Experts of a small language model.
Size: width 384, vocabulary 50257, 214M parameters.
Experts: 192 experts in each of 12 layers, 64 SwiGLU neurons an expert, 6 picks a token, a softmax router.
Training: a variant of Muon for the experts, 7309 steps.
Below are experts of layer 5 (counted from 0) of a mixture-of-experts language model. Rows are named router (the router's row for the expert), gate (a neuron's input weights, with its number), up (a neuron's input weights, with its number), down (a neuron's output weights, with its number) and show model dimensions 256-383. Each number is 128 + 32 x the weight over its row's rms, rounded and kept within 0 to 255. Numbers have three digits each.
Before each expert's rows: a language model's description of what the expert responds to. This comes from a sample of Wikipedia text that the model never trained on.

# expert 6
It responds to: Capitalized first pieces of place, company and surnames, completed by the next token, such as Glen, Port, Cap(lan), Bay(ou), Ash(burton).
router:146150167099145155139035141089077148108107131140181127120120137170121111120124074171138154121093148148119145080120195161121105140116123116096133095141146133084082177138124154106106082143141123144110117150140134125117097124111165157114117083204160077118185076149089132149128136176146124181182116164093118099115140082129151139115086117121120163112139121179127164044198167103174121175117
gate0:132111131106152114093145135106102096133077106139170128177165095116100125099137160163142133108090130152096147191117123106238118112129180155088114155108166170200093176121088131144082155147099098123172123169078146144142186117116156094165136163088147091115125134092139091116157210071133132135207131198127091170157176128169135123155109120159135121132125130107217133155119150129182119160107
up0:135127146121140144113210115160084114104090124118159134095181126104160119143138108138096135166090128134119071065107093126108154139123157185061171125205141195145160164158087110115084154134104093140128130192096102114129102138095152142136104184103075134146147129054137178181189144092169121150156113157118107166087122138196139116112092092125176113103144178132138138100148166154149068145127
down0:160166149151126158129118127107148161123153175132170161154075194115158162145097183114155142166152133150127116147105160077175106179136141081117122124127086180109119140143081147157198128107152150087153135097081152162096136139108073134099141119127096122134124116137130072127102100098139168145168084163100156135130096122073099105199161081129079128084100130068114167132087140144131083146108
gate1:152047133122128097087137163137148127100159157124144130076162098108177148173151129115071152228172175118124143123148084120122133125111130120103194123127089129129133161099167129107117026110200137141136153143153153083069129096143140082110110157105130135117159129166164069061069163102106106151129155116115083102165095106203158108158112085084108153093172147127082102160150052135143160145160
up1:104098177153133080112110135096146130145153084140153157161163160115101152131122083141129140148124130088086115218163144136149140138104156102082126123136114171139089157160104155137100111166093133160081119109127138190176055162141192125122118113145154080127157123157156138094115124135093075147149122123133141176137190096208132160067071117136112164109166060121106108115123216099163128118165
down1:191165135098138133121138136092128114102137190157120147110090083103115095193192096142150110177181192134101100128068106082127118125161129155141102171143047106080136144150112194153221175131118124159091093121136121132126143144156137041107130143146061090127150095134194080150169152162140088107105132097105134124140160132153088157126142170122121153136151138166085148120091099168160113118059

# expert 32
It responds to: Line breaks ending rows of tables, infobox fields and bullet lists, such as after goal scorer minutes, birth dates or table pipes.
router:122156155088130107098111099135081119121141168132151142129107116195151109111075110145144104106130151160092159134143255148184095194104124162049120119137127115118099173111167217103053089179134143136101097145183128115098109126127141131142158114145153126114113065140084092102137173132163098147161124120104100118126104129052175154116113110182201155171154182144143159115131136107158101143118
gate0:201111062127137159136115118087162096150148121156140075078106194123177104149129054158133099082109118132086097161144092101107155132105140125185120150191123103155129106104164152078119106146153124158119166121163138111112113113119135188119170172169063110154177085092086081137141126151148149060130178069148041154140151125113173147073157094091113153180169130163179093159090173100100118142117
up0:174079140109087117152073084154104138095158079121123155167162113172098147114155198137092139188155158144135091143166093113111047140144087127116134105078140154119161144110147100157177154169100143103120084119098081191143143136110091089144150091139132080125116161094088203144119081089161131196159089155059184105067062167176091141138123180100129121103136143125114134103140093171127082151177
down0:146141129133149119079116113107104119110049172109111112132110145201099108149138138076149098100090125120118124127111188126083125114156114133150086099199097131097095162154130131123146135124206095132007082101142093078146172147142114142169135134105087148121208135064104135092085142242056073124115197108157105126167169128141125170121173158104134138135098107099155166140122172084130107128118
gate1:130180136133080100161156064125139198150186134142144096127075112130141142123152190169146117079105220123115078144101154115055184106187157140106184148127141164101135133108110189165196103161120159132182176060180134133107133108079113151088140146119057141116063110154133086129117111116113148122155118101133109128135113108151159122136059119160169106143137182158180076157128155063127140070143
up1:147166056166053154156121144167149099132149157089091103113137109037112092080113128176159179108157119165072114087088188150066177136112112129143151168122131158157153127104148152174144080179088118109174104086173118136123166131091108147071177165084064121124154070124129124138151126100148147147146118157121118127180124058142196093142121104169179107102134130193147124165161124084114167115137
down1:117120116103141120179136153137151192108114080081146115195111149148102151109116113178136136207165092150101094129162181118142166110161137136136154133139119172100151107143123147080102155077150153147174165165068090131159137098136101164122124137154126152142102124071112118134153149020127137085124154092152176126094164184138101095108141091131160098122112171143125181143087134158196164116075

# expert 23
It responds to: Past-participle and adjective endings in technical descriptions (steel-fr-amed, broad-brim-med, inl-aid), plus score numbers and times in sports and music tables.
router:152200179063097135126117140144081150104079147193100113097134104174137082135108141109124115118097110186130134128195148127158133125101119130124146122154115140102121132157174125088100101159142211137108104152152139039072118143153163108142104115140169055097126130167131084054168176197149136137117106115115129182119104090105180154119118152136176184154166212134170160105155140133138121145165
gate0:135128135093137091174192133052115129134141163148152050192131159133135145103163100160157118116164055101105097111127090099102162129126133107106150141107194120116194140076121097126119063144130172071114156182152111102165155170116179158118106084160087112088126082122105150108177107124195180125152125161122116181070130092098100207145095141118125203200158182144090158103058156126078103187123
up0:084173127131136105127103148171090119078160093105120159123088129159148098189145181150159106108179104118180092128110097133120121130091136161176146056157146191107131179102142163164157074144126081110114068171122135149091180128152135147125165088153145141142089157161129100174111135130135154098150176108053124127117134125118116130134105072104120122114092137097132154156121198069145137106156
down0:152159095123129097177089141141104112095164130133163096092135151125086125084132177108116067165058153117108143070083104128129091094134183141115149112147170119121173095125161147172124146125124067107157072110157147143120060110127099087084120151114136135158130064093136109100151207128147135107053125132148104118167135096133112149070147075133104124108118075139146146161136120143104135085116
gate1:083122121117094170140079105213065131134094121133052118066160099124130086100136138081117140115131165101146148136129163146141101139094075070078134021154137088138146139122104130199134136101162092173153128154133088103134163073132113122150139094125094138105113147084102087111157146160090139133088127147088126138104112092166122107100136135134172163115145129104167141137150094112130138147133
up1:100111117099155089116112102118187142097135041132161118043067149178101139109197107135140170105100160115124116133094118159142114117100148144090126129077064114179141106096141166060137142068087054075151119167128114101103103110119125122103147117155129134081124136153086136167092110191084136146117126181114118134173117119107088195057110113110182106111165116135097111188121132142167078134113
down1:099132141125179124176083145075122147121128192123155144096148102161133138144174149083169194156128110116155094168080118130127133118102089090114097123129158118105020174131152096095128135148125141125189131132103065158095128131079104153109152080112115101150121124086108126158095136119185141102137119099136143113100156121122077115129186146146168166159114081119129114104160099049093114129101

# expert 43
It responds to: Line breaks ending list items and table rows, just before a hyphen bullet or pipe; also must, here, (disambiguation).
router:167138192052103131122099080125076131089130140155161153138095122180117128134073099168158112115108142135094093116152220110189098125123141127088159137179142088136145140100162169128049120161126148151093111135188126117056120132136146137136127075155160102111115088138124082114131186136178062131173113147100118119120086071084123113119123135182171158153126180158183170094143138107161121144182
gate0:113130168111100102128119103152141163121088139115074180106112096117114137142160143206133129143110093155092088139151054105120091144069144115169139136182151106088150100101135154128102074082127059105137124107142152112083079122118164061173137142166161184052125106131136182116115037140138140079128151130120112122085172112116147144101124076144140130101123083124109114128064143120125162119149
up0:189141132092104069123106091125094106126077128074079165143065067149161132126161175177118184152052104143087061127111094102123078139087108134166110158121133153134079105138124179108100122108132136137118101094108172142079114096135150118072121194181179133099131114178135156172107049090175041134078170134097153171084173133160081124172115094118139108075078102142103141077091201165126142121138
down0:144061116141132059160137143102085112087085102121211165168089151128123064133159125062163152150134181140117174077142103105124139140124090130124155116127126122185162089125139064140093154122093092113170142140075175070151071128148088134099110089118128105143112141069133121142121140051126082154121159095125124126166089143136232112134179069134152117142141084101089164168104156089098147138061
gate1:112096181156154129125104103152111069131112117084168143128202156088144091183128145141130102057154099134115121070104090116166073177088158056182122123178160176098139154176134147153145116138150099170136052112095175130107095143142141110192142104163116102131155131141197159086089095129158146126138138183135128147107102153107133040137084151109123162061135080154057126164122112161162092144126
up1:130161059091080108093149158092142180096143150191120118157099041157161149103119154130089077153163128153100162117101181128089176137142154145141145086102077141155127174091139129108133132143117180127113156092155067133159117134115106124077110139084135174150111121130151084144146126159112183143153147157149108117159167112113090169118190097164123103155123174092141151118169105099112108174110
down1:095118166088164140168100108100130106091127130167123112136117152186094180153131115090130136142137133152146144170138115153103138178120122112065118121160090161137072113167076147068124078054217151199112127173130072165093162099105127097160176086199136072154128146148106127155159137193186110202107126129115158129109085138140123175141030130077135163134126186126094164168071207174172135116133

# expert 10
It responds to: Single numerals and small numbers inside tables, ISBNs, chemical formulas, chess notation and scores, such as 6, 7–5, 10.
router:155164125041116167135089064142100109079061128189147123071118105145164070094129137144177105079098160134127099067169183158131095151077138197116151099134159118105139138134133141092103120179167170147124096142127132101051128135187212144154138157132135087123163093171151106112141179151197120139151123144109101165153099150111130131119127179121138122099124121156178153075162169108141066141113
gate0:132126065135047108090158039090120094149121064136123125103113089120155172148140169165145069171189131130090124123122125122172138104132111111105076119134197154106113112144170108153197127126099127116126122146128129167207146067034085124122099137170117148098104175125085126110132131089138178108104105066086116114140122108147177057110111110136158127156139134127109118101137120128139109077169
up0:149171105089103108100134165096099112144114182166127098188139167132087060118097115077155135070105150086105079079093159136166111183091090143070050124161097123119158107113091064151177066182095173123138091129174159105119118129113139164130096086093119147168080161146120156153160110180054142172122134125123115154175097132110089215132173110178168119076149088150149055158151063151157159114137
down0:188134054104035127123109182171108096159102181151193052121067132182129163143090134150192138070148079129121096151127213159152173131103141167114175133146112099167105114093083104148164058185042110134034074133128087133160131128133086103116119126179103119089111152084171105157186095129122092139121079102103121167140085076159111146148123166139129121107140118127123105138137082140156158102103
gate1:119131073066080090054141121126112084098166165145213118123163073175212162079081162112155120140133146136172098139143174103107100167076135132145134112173067111141109133150125128106147140156123131170124096162143139136145170078109167084149110160105143172152086111164152120148131204159079130093069123084177112147103147158089115121080191149127145103113131114103138152101182043137098123090153
up1:104112114115088149105152170134132157129123214092125155169094114123115151169112117156149133113122111068104116105064143101071176099113127161125126109179112116146142132089102189112148143089128113130142138120101147115098174135158149102187119141111137185117108140188121143179129169153137149137121022145075130203126157119114145074055112109083138090164119202095158133084118101054131120152143
down1:116119157102058144095175092151158102132141170137170149147101139123177085130124144144133089104117102152111153130110162113111105178134133086158122112154093091059147183109095128135152152145143090113221076122107160130158096093171112108117106092115171151124078089121112136169075105154173172114105081118061133109091118084129110046104120118127107090100037149118125098110128117141140134118104

# expert 13
It responds to: Words inside proper names of routes, universities, schools, forts and airports, such as US, NC, Route, University, plus route numbers.
router:161147173064135168108087103143094127101128176152150167104137090176146127108102117116160082137111191134146113102149159174124101115114134182114119088136167110105079160112139185111089099164180165126105078178133123092077115134165153116135132144175184082083195103168114123098141150166186105188171113145059111127151121065110150114105116133131169115100121122161151145131188203117123090137109
gate0:149147162155118118114132122138141078175148115126100136122095126147084122054144057135151201160188136146137137094068124158102138154138083138134141144135108073082129134088167143139125124103171148080098075147106144121175151050137140104091134051110124119067127121147124116069151127068165041101113187193064113187087109108084148120133128149092135156167189155086102117132122122137138143095147
up0:116110150109147191179100128137129176113123121151109091084143173174137167120166132144174120137097149078075112091108103127117103085156152144164171109151115119146203138069143108145096107121088169127161152165163088084154136133119155130152106064175075152152157098131086099117130087110158134203167074075191101116097191175124104134128131144032168159163134209132092193127195136146138120115149
down0:106171155141181117093091102127184134140206142153128098144148169154126080185100131136165096129127119132114143101159109144083126088158142180087115064154141123106098146186117188106134100081136096200172187209116098106119145148131105166124166129091119119107204114140097137182109047092107099097185085110119082144126108163069170081133093117152074142135151179097159119186114074057147145148185
gate1:162180169197135121094141146135049127111174137123111081163147103120121167118143167160096096093087165082057121107127105161133200162118164156152116176140105175102179139135092171122093109164103160194196104106167127132171084179109156137133097093131106104132105109104146092230114120117095132106171124099145086165132093110138202190140161121165114144131137068102114115139081143178062154118131
up1:113148143115181114144136132144205202183171131148112128133107169145133104112065112098176120127095053169093112149158136131146091073134098148089082119180089121090140169118127121125152069027167169119113111136062091093117076119091099160148130127080125106068157114149090157126091116073076099174105146163093136136165134118140095146090078139181159137147105147130162120124109113119130105119150
down1:162169145162106109071165100102155205119118148123139149113116083149104117100089065130125129125131100075126109146125154129118115146131136178103147170148109124121183081103132100104110158148172087116123129177098085158125154103146174118131134130134091088131066170160142106127120154137142143168143149124124155060156076177119092102100118116091152177113100133090105242077073193130099141087104

# expert 48
It responds to: Short letter or digit pieces inside names and numbers, often right after an initial capital or in climate tables, such as R-ok-etsan, Tol-s-ma, 33.
router:157145149099097164080092126113077137120081135176097175086090110172151089097099071155193130126112149143135127126133176144185112142122093152125176114144229096101109130120142154116117087165127177128083132180181130071107094105160141168142089122134150124101126089163080071050144149178156085140101080154118117140150120106117194126131105150169127145150143155198198168103123169102178102118137
gate0:104118145054146150177160135095138149085072169161186141158162103124157173173171132155111129108137180150184101103150160077081164105126139191155126142131072164126112091154100145172072114128100100159164121114161112140154079112104192171173124161099168084144097124129099195098137086150146136140134125198153075164094193164134114121133158114094135098137123111134191153111146145109153100104157
up0:169102142131080157120087140129167144187088141152155161116122140114116070125167117110082119148081043128114105105134088127138120105118076097100101128143181159097124125128126101174096128116181136168127153113195109199153172171091151173055137137143170145125150146136179080099139147128140164150084109128149190089095136044109142130128183146252179139075120050109099160104137121116083096091139
down0:092165118138130088146111130147097140133153174138108114092164138163148157194115115112108112072156159167139146123115097079173131122159149107123152115110127115164106119127091153144162115162103172136097173154190110135102181166111169125115157129078148160110126128108108082096161150120136157097056086112129129091122157141062154119141121110152113145184095140085080178145140113159096136125176
gate1:134119135134131148165137109100130106156103117146126106126074178116069154156135073120169171169106067152151092067094097130103161123142103133109151110112132122111191099046146134113127056135120076098163128137131135124132127100133140150078076094075099153125132102187114170096120131128113102132116192092115141154121071151056051075155120073108155125139189141101134091098035093083075191097127
up1:107115107156098106187182122136134152144127129155135094098117117116151143109166151122097178141043085134116127121169109112075201171091105087131141097139133120103117104117129172138081136122093066104149173101176171085154139146091083124077126123125124126123149115094055186118172157070112134123103084093123076150060061097083122082128092129130189161102063130142189117124148081150137159127095
down1:105122108083112129147102150101090119167114163194107158143123118098107144142188135106139122090117110138151146146087131157126136088193167159124133102152126140049111175129068118169148092138110161119172127166148118108096124141182129151148090155126060121147108082086141166169106168099090112156073132095073086190134117116137166155118165182172129171127152141106140104118082125099165100136125

# expert 58
It responds to: Closing pieces of words and sentences, such as m in Ohm, final periods, River., and table pipe separators before the next cell.
router:148187163124123144115093107139094126102063122125138130088102076135163100114160101148129099128088169167132128046155182133159080173101128144096157097136169100083094138101166145126090105199187137182097096135159150107056101106153139147142110111146163143133159117130134129089166137154194097178161114127150115136135106138141149176075079125122105153129118134194160154110167152140183086168154
gate0:134113183090087100124119123120100152072103186131136176124111115098134083134137122130158150107092182094126155094119111150242165158147166122101128177061105094177167203137122106165097137172081088137132109078058142134128123131175177087105164086115152062117112202073129143049162069108112163052114158086137074087091114097082131104143108088159137146110090105102094122125148146155121132138100
up0:117165120167144167100160134142137149145148172131150143098089144141129225101165092061137147085140060130096159115126145096083128090143062178111118082154129153113122106085088150171139079130143145130139068134159134068093122172132116115085105178168159116109141069125133096119156114100157044151210073077110172081074143128111066082077162117071067123112166118092168123153060136160125085144128
down0:192128125146100165117076093144134113199122092197101144117103145081154151123078129110118132114106110125113161113106088098118114158129100167132084110124091114155082118173095148089090077140105126152172162149111089109165155184097190126140121112080122116124113137127102187130135107076153129108079147164133161118158137121105093124067118133071132139064147118172186096190105149166089148134183
gate1:127161119132129077151099105079148072176120141142167127112105138150138124139111112165071155106110141064166138157160112204164109092130098083168046146144131165143159111088138092121138116149109158080107106103123149176143091150158219141178119112107168139098126135123098172108149180144151142130136162067114130143110113104109136045146107168160125162136123109081153128072095092149097110137069
up1:091129095096123082112110100117147126107145161082180208128183124151172125062115122115109121157133172170159095089063150149111106078165150186128162111114119158117159086135116112128141108144160149150096143138091106122085146133120122137155165176071124119152128113134186083067094100168125124096102144084157148116145126214102133054091103109183154137145114109096123173098080137101133109046141
down1:086154204112081148138098128124121138211154144151119144096138134100140075169141134119082132147105066126122144139103121144127109153140140182105114098132154149169130103131058090135118139124165128104116140173148126168148158134159106076119114152106124118125150133168135135080082129051091114184195104129149100110159072169151155142118110155113076172094100084106072151136132082192160175142113

# expert 56
It responds to: Role and category words in award and nomination tables and descriptive titles: Best Actor, Supporting Role, Drama Series, producer, head coach.
router:144169155105100144063096136120101144134093168146138134117158121140152101137077068143169104095122162164142133085135145148144094137084100161101157131124148106112100136129149138113109105158176145165097111158156166138096120137173189137160100151147190106108142120139084064128150216161177064139110120167086125152168090097065210184099105153138175148105124155137171156100161187109191101129134
gate0:137089161084104176134143107106134078124077042146107167105122102194121101126175106088158156113111121083172161201141151114147122126115112097108131144114146175142057130114113140098066107138113123119098105112087144169125099184122117167207117125107138115101077137125163053134121133067122086160080134122152114084140131131157125135204109144173150129115204110133186139079106144142186165108136
up0:107125075143066176120135088109107178123091122078154011147108150123106130194121136149153165196171112216186105172111124155187156087139106056113164134133063113080069153152167123102147103101117139130126103035026102150145165110186115173145178165129154137131144099198090157130154145162121065108117170143088199149119129163114122115163132100083108165131101129139115168087119118173115126100145
down0:093103141197122171131143133092154136103123147102166043119107066191173084163166098054138129109194151135129178091129146195095143087139098100120132154165085163154080177141114096131138128085111167125111105127131106112145198132123104150071096150169112121091133164147141073175139123177099141136126133172144139149172080141115108133161143089136156059145130131132101170117134095169069067159118
gate1:117143111147162114084193128122100243143130123142163122137119162125153146157173172148100101132112089153153109145127171133143188108139119090119097137117115122077177147128210116130133186156145192175105088146155059107183166120142152083142121145129101129115130101145127109183144154198109086062141103125115111109152130122116132132100104062097144111082130133149136089113151108103140113186118
up1:175137169152084198159152134103156123136114168116154041163118150167107117081179140136134113090122135098092074112101125127102123141110089110074162125075066125164148173091118146087054114089180097149148176164127146114191086133175110174157067187116130136115170122133152112100125124103088094127133127072107125102110158179168194089125155155124091119163117107104120101140067126202102192090120
down1:155135116137123148125166160097197133127062088133171101148114129131083133084113117146146167115088118133124204121089117098091151157134186068096166112106167108116100125152169134148121148084103106110084111145249086176118090109121100174115140128102081115124095102125073158147155102056147127071105076154149099067122136133088099141174118131168136106101072138154119108102121151137143121156162

# expert 63
It responds to: Single lowercase letters or short pieces that begin a word split into subwords, such as g-imlet, p-endant, conv-ene, sa-žetaka.
router:135125199086084117087103147104129162106083134160182164101129099151159070100143096127173095144125149156078214101101154143132104157113133149134119113129133141117126157114113119107073117183144181128101092134166152117119090106142178122142097079173139105125125097152125114137214173183167115126177061143108101146152120108098178146068118162159133126161124187103177138119160118110141133162170
gate0:103156204104131132120139121155173056161187170130126135123153139111142114092094139207110124173150161188115178148116167078138138113124130175144151142092094142150116130120097128097146128172190161126066119153117116146168132121132149066135110069164089129104106212117167136117137162150109144158174092102134093124186089143093134100124046087125143145123098160137145113052080177135125093136149
up0:126083164175128083126135112119138120108130106151177153124109145112183169168127187180193103184117127160130106144158136145081140123192165117123150139127149089130152135106093152118117091154122095130113135143138157130184124152097115103142110096163067134170196078118121080144164148159177104093163182134156057112087120138118129117073122105102192181130120189080151131136092135097056133164153
down0:076112087131110093130134097169128137139152159148133098141134093153122125120119115114097092094056126109099086131118117127133131148142128169176173163144164148143145103102128055137100122085061094156144104084157132129123147097110189097117141134097172202127148158121099125179132091123115161125117088133131092098144110137138121158132135141113115143114087166186131149160101091132121092145068
gate1:092153125202159104114136111134086153153109122116148115138151084124150107169162100194111148185130158192110123123075131140128096128111110122143123090167117138067099083146142167146121100091108116125103110140135111146169151176098079123157094077119115127123118160144121107110125105160136155148162133155163101145137159113091134103044119105159153109138132125142077167128132123125146186170097
up1:173146113159135101108169102141181084105140129127082135114162099174117135152146144141108155171109129136127146083130147183077101138123092125163157119101132144103106152043120099097145139108128132171094092110113113063043151127095225133089068112100156082125149168210040131138204117155105081165171188146147136155171065141165128144114135086097124151170125093088132139151096170112125093072181
down1:155089139125119101142119144118180090110136152143116124124127063130081107117116114110122087097123153134107106119130159106136213074133093114148157112213099138182164042107107117094060106137112110113141155159113094084152069089140123120172069173145117114138137163141173100130138112107157127097112117083115093147103152142101182132091187112103093126130133074132092172199160146080065137162094

# expert 52
It responds to: Opening letter clusters or short pieces at the start of split words, such as t-ect-onics, pl, ch, cr, par in Transparency.
router:169115171104152146088093114117108171107122156155126161106123091137142129116141094138134112149102162151120175142119146140184086121138106149135149105100158107129119185062117135108098090155167168172083103153159134121079107106155188121116088088121172122132156094193117122123154118206165065165178089128112106110170107088133155158092049111142139147157130140168126144139161122085151146129131
gate0:148107110131183185145136101138114151178144065099089110130130111089203162166190102127172077122062136108104106109138176126155191150130115134123110103117087102129100106075114179123109170146167148123150143154128169076048136123121121142125113089164186136110132135164132163199130063103169072143113109116214144127161130194099127128116103149149132206118124111126090133112164077132165107160117
up0:191081100129111093059129097125091173196135148091141149054149192136124107153088196154143072176161133113071125130069143140072195127192141185105149134133061166153172078133160162100136113178137136110115103104082097130115103118098096114197142093098177189159166124164169144130137159176158113114132150139109103168089100176111098114125157099133110051134086148149110084073143113129086167149108
down0:066080123153083080121109212113092102103078084110102117114084140175127075099162092106125121131148150136151136154159120157151149077146118163049167107100134040203129171064089130140140101135158139160119162114161113078145119161128154094163095078137129146130111128107167121116113106117113112099127113138118141132157133142087156188144148143142103136241168087115129160089174080087155174092151
gate1:142090094152106189079115124130116114119148124074171120140205145145109138123170121067178073110129133121171181101131100150186110162179137161114114089086146127068085080145085069076145119147153106148138051127142180184078122128104134143158124181125159096116121122084067122152114171187061144116130143114130110118163182111126086174121079090107162167114134098141125132131117128132147152128191
up1:116174163116141076166152100072106107135169159137116125126097181190090164118113164103150185124118132155173141116151169156119150098085120089143134154119151117137155141167181136110137107112087082131136105152130084102136122103157127090208110099096060152055161113157183134078119162129101125090199134122131161085103120102113107102140180150112109108129147134113154120166113113141142143151123
down1:060155151103164135153115116135159088122125115128140093134066104105201128109068154067191105119156125138053170111169184153129084077111166104124073129144083101112131139170138144138158116178124117155123152130102157086129087184116121149158052152139071070102112124064143094124159138140156161139124102146112165050124128146144143122111147146156134161129162195072138122111135125149149176153092

# expert 27
It responds to: Line breaks ending infobox fields or table rows, just before the next dash or pipe, as in County: Washington, Preceded by; also Special.
router:166145155097131172102119094125101131110131209166140106137056078177121112134115101175162069090133120145129143110185164161171115150085106160103139137152168097133104123094136147113073115154136117109096091142152143134070132152169171181155106074151188139122176060167126102116169147145179128173148092141052126133121083102096205160105100143143185154159146154138204153104154140123144063153128
gate0:135148144151131130073148131182099138020079139111146098140195143130088121153096128199149116148156092111075141138197124085141134123113134164110173103082147116131120122117154113092068106161070101046109135152123124108071121129053174117059109107085071095131115145113161112151119092105164143120133167141166172163093152082077160156101126127144173174143146073200164129154091128142189099135149
up0:126183137127123126185133136135107123117178097147161133103178136145098093126148179113077166128065127115163135149082179114136139138093129149080157160202141114133104179131161123112159145138187162119159159127122146133083124105075103138114165132115135208101082041175133148126135127172130215110108167140147131077132143149107120146136136077143194111093160089154128143067091213146117098124108
down0:073123132121117138179137138114114131150130080090102118156141168161144106173179202146128120119141102055182049126124178150133134108142141133110144136149073142131079091120161103100098094155131117077084151089125089139116131084085101162122137140155177089141109142110121104091182128166186070139089092104180197158077079074135130132144115124150130068110119174150099133085113069163052124061112
gate1:134075115123087124112168137130111182111127161181110208114120120140120105156124062145155068110128107150125180088140151100135114089103187136144133121053119066127210104140106115148120132156128163195139131114159193146126121112124122116170091104117142143152101109125135104134094105178151107096137145125172126108057119097150161156131141131130120056105083124159126164141169111156136119114082
up1:074099104131114103179119094125111090174043118125157139119131117143177179140119167171166160099147106140166074161117117145129071140130140099156081096106124121129108137147120124100171098041133075126206092154125128126111087094137125064098138250120114127143085117138107127147087169142107121070178101058117089151175153196117116145132099143150089159186138123079105157092105122108159108074101
down1:089147119125130138109054108105160121073130148167146086125027116118114132096095148118157130106146169126166152090096103146135116093074084159125110091156128201138159109141102145148105128166145134105089101127145173145194116105121196107160115131094126096093090113158086146105151112115222152118175108171113149127095131144127130113140123121158125178168147123151139143180127118157121089119124

# expert 42
It responds to: Line breaks ending table rows and list items, especially after a closing pipe in wiki tables and before the next row.
router:188125167083098153097118053085097132116142144146122146097085091224142103118097123146177126140108131177150117111181234151197128165129124144081146102147139099125091112076174160089065111169131144111090114138178118123060125101145134126126130120124188115116129122141114114141157150140180068134146095151097120123127085094079156143118096154174189136173168155141165195122141146130171108130164
gate0:156073113067087118124133120134155166134101115089088064171145116129148151100071106135073112121103076116171110114173152167179076163201118124172100086115151123151193179189153141163119105120151110070150139123136063145115196152101154155124094173113153148040187090119095165166150180115122127147110067107064078170083094167121154120128121150179141085141104134108169097120181124105126123139149
up0:150077112111138165062159099117143082139156114134090112113128097160121136094089101191101110130099112072110077122066144144103090109170193154121123110130150138157124130117165093166098103100115147102107184205118143224140112155148123095101101145121101126150202117145123156214158120182206096124122125123152143104137131127133075165149110088123098079147147116151103087162167110113132084144121
down0:141156126060109088119112027113134091135179092110194131167155187089119139166156120108162111107075112163159098120176165066090143182129164153112163080115144164140076127188131102103073175150138097110155177130102160068147114136151147152055129093124123118197123056152079157152116123137114179097139096058107110124167149125119131124120131128214107154115114166070191155188204140129127109162122
gate1:097083171111121150151146114166089122095059126115118110101105168149138116181152152132125172155117112078117125125103191112158165160119122161155100154090228124158132140163145123140103117163131169217109092151101145136119089174152125128103077177133144143134147160175103119100163129144166155117110187155128168161164126113103139122083052060106058103133134094117174130107132090100076113092087
up1:151133100088126106125130178132120140144149104182078147105178161067139185078185156117090106106143124092125116087096126050094088183093173105151166036102137157137141137131156149139087192202174149133122114137118128114191103162133102133194161084134078116135091116115115205154189190138131123123127141114127094181115163133115118129130164145158161142142078143179087110130148155127086077097148
down1:173146135071146082146088154110100157174118082184123041129158125137126143089163135092157119156199118125187112159082118169087119100170137125171099113077123192110102111128176116092122174151177134113109141151150092145118108108180053142152129121140104160141125130128107171138111093154121123129115154141089081144147165161106112101203038128109186132168137151162079161172139161110095133116195

# expert 16
It responds to: Word-final or middle fragments of names and words, such as ile, ational, ight, way, as in Galileo, Sterile, Calculators.
router:180167179112112162122092123133090107082095142179144121101132104173138094127095146134118119127108159114130131076133161122124079132102098181114193096133159144122090171072140117077095061200131158174103100135140175072115094108131158148127116088121158133076153120164136084041112124163154113178136138134133116148145089086095144150090146113130151156118137168190162181086130178123206109131128
gate0:111113047116147115133142109108122064124141148095146211067130166152141098155096162110105083125108179096050116077132121115113112129148168080144146097159069120153155127132120112125112127130137066143097102110154141140100183078173179133163091081110066165149105161135092129085181145120096177189115046144146160117150104059126170096156139132139144213133142137101092155103135204164104150150119
up0:131105176164141114129121161111102126174148130163135105121132114153119085151149164101177123159092172180105133168182097146115108135109093132138086193114138160087112163160143125162126113110157178093072182150127118162141092115133113121158170127122145196132102102109079105175128099147096165089162188145063118192159168108123126131149057190151090068132091132163136181145128129104148203109115
down0:108106127147145135110124173110103094158070084145106113176115136134098143109102090220144119134131175148149131116140145092143204201090105063124136148228148132121107131111117109144080098131141166182075150090096083087155117122151134091175129090076164103130193161075119119128172114165170091121151135163138099090183089094161132173138154098160144161116143103113107059168138145158142156140162
gate1:190095150127180099125096109131146125196084102107133160162206185090196144107159134143135131169152108080108154115110128132130109118110108124078178159118183122208193186140159174137111156127059119190177125159120141163100115119144139156160111088121165105074130166168128112104143145105123093172126104104163141156124116144098117150177107065168113093134102173124110174042114172109107114180118
up1:124108099144116150134113114124142126199162138139084143104156178063216179147078181150093118127163024117121102116210102131117072087164170211154133140112142120205112147128093101107123087142159143155197137115178139107108122180153165155079137121129178171102150129139109110131143111107091149205119173101132193153208161122071183130151163092154104131120198180093159165134134129112193119152122
down1:085130060166099119128111114121062077122057130120169131128157141212172128130138130126087125133127222114145070141092098140166119168088101124085106158160143152142062175123081159127108177141155153173000153117169134183137124115149157102177154148159167139155190162133078158126128122149124125091122172174094135095117081163113153177125125126120173087119094131112138093134083096092139201131100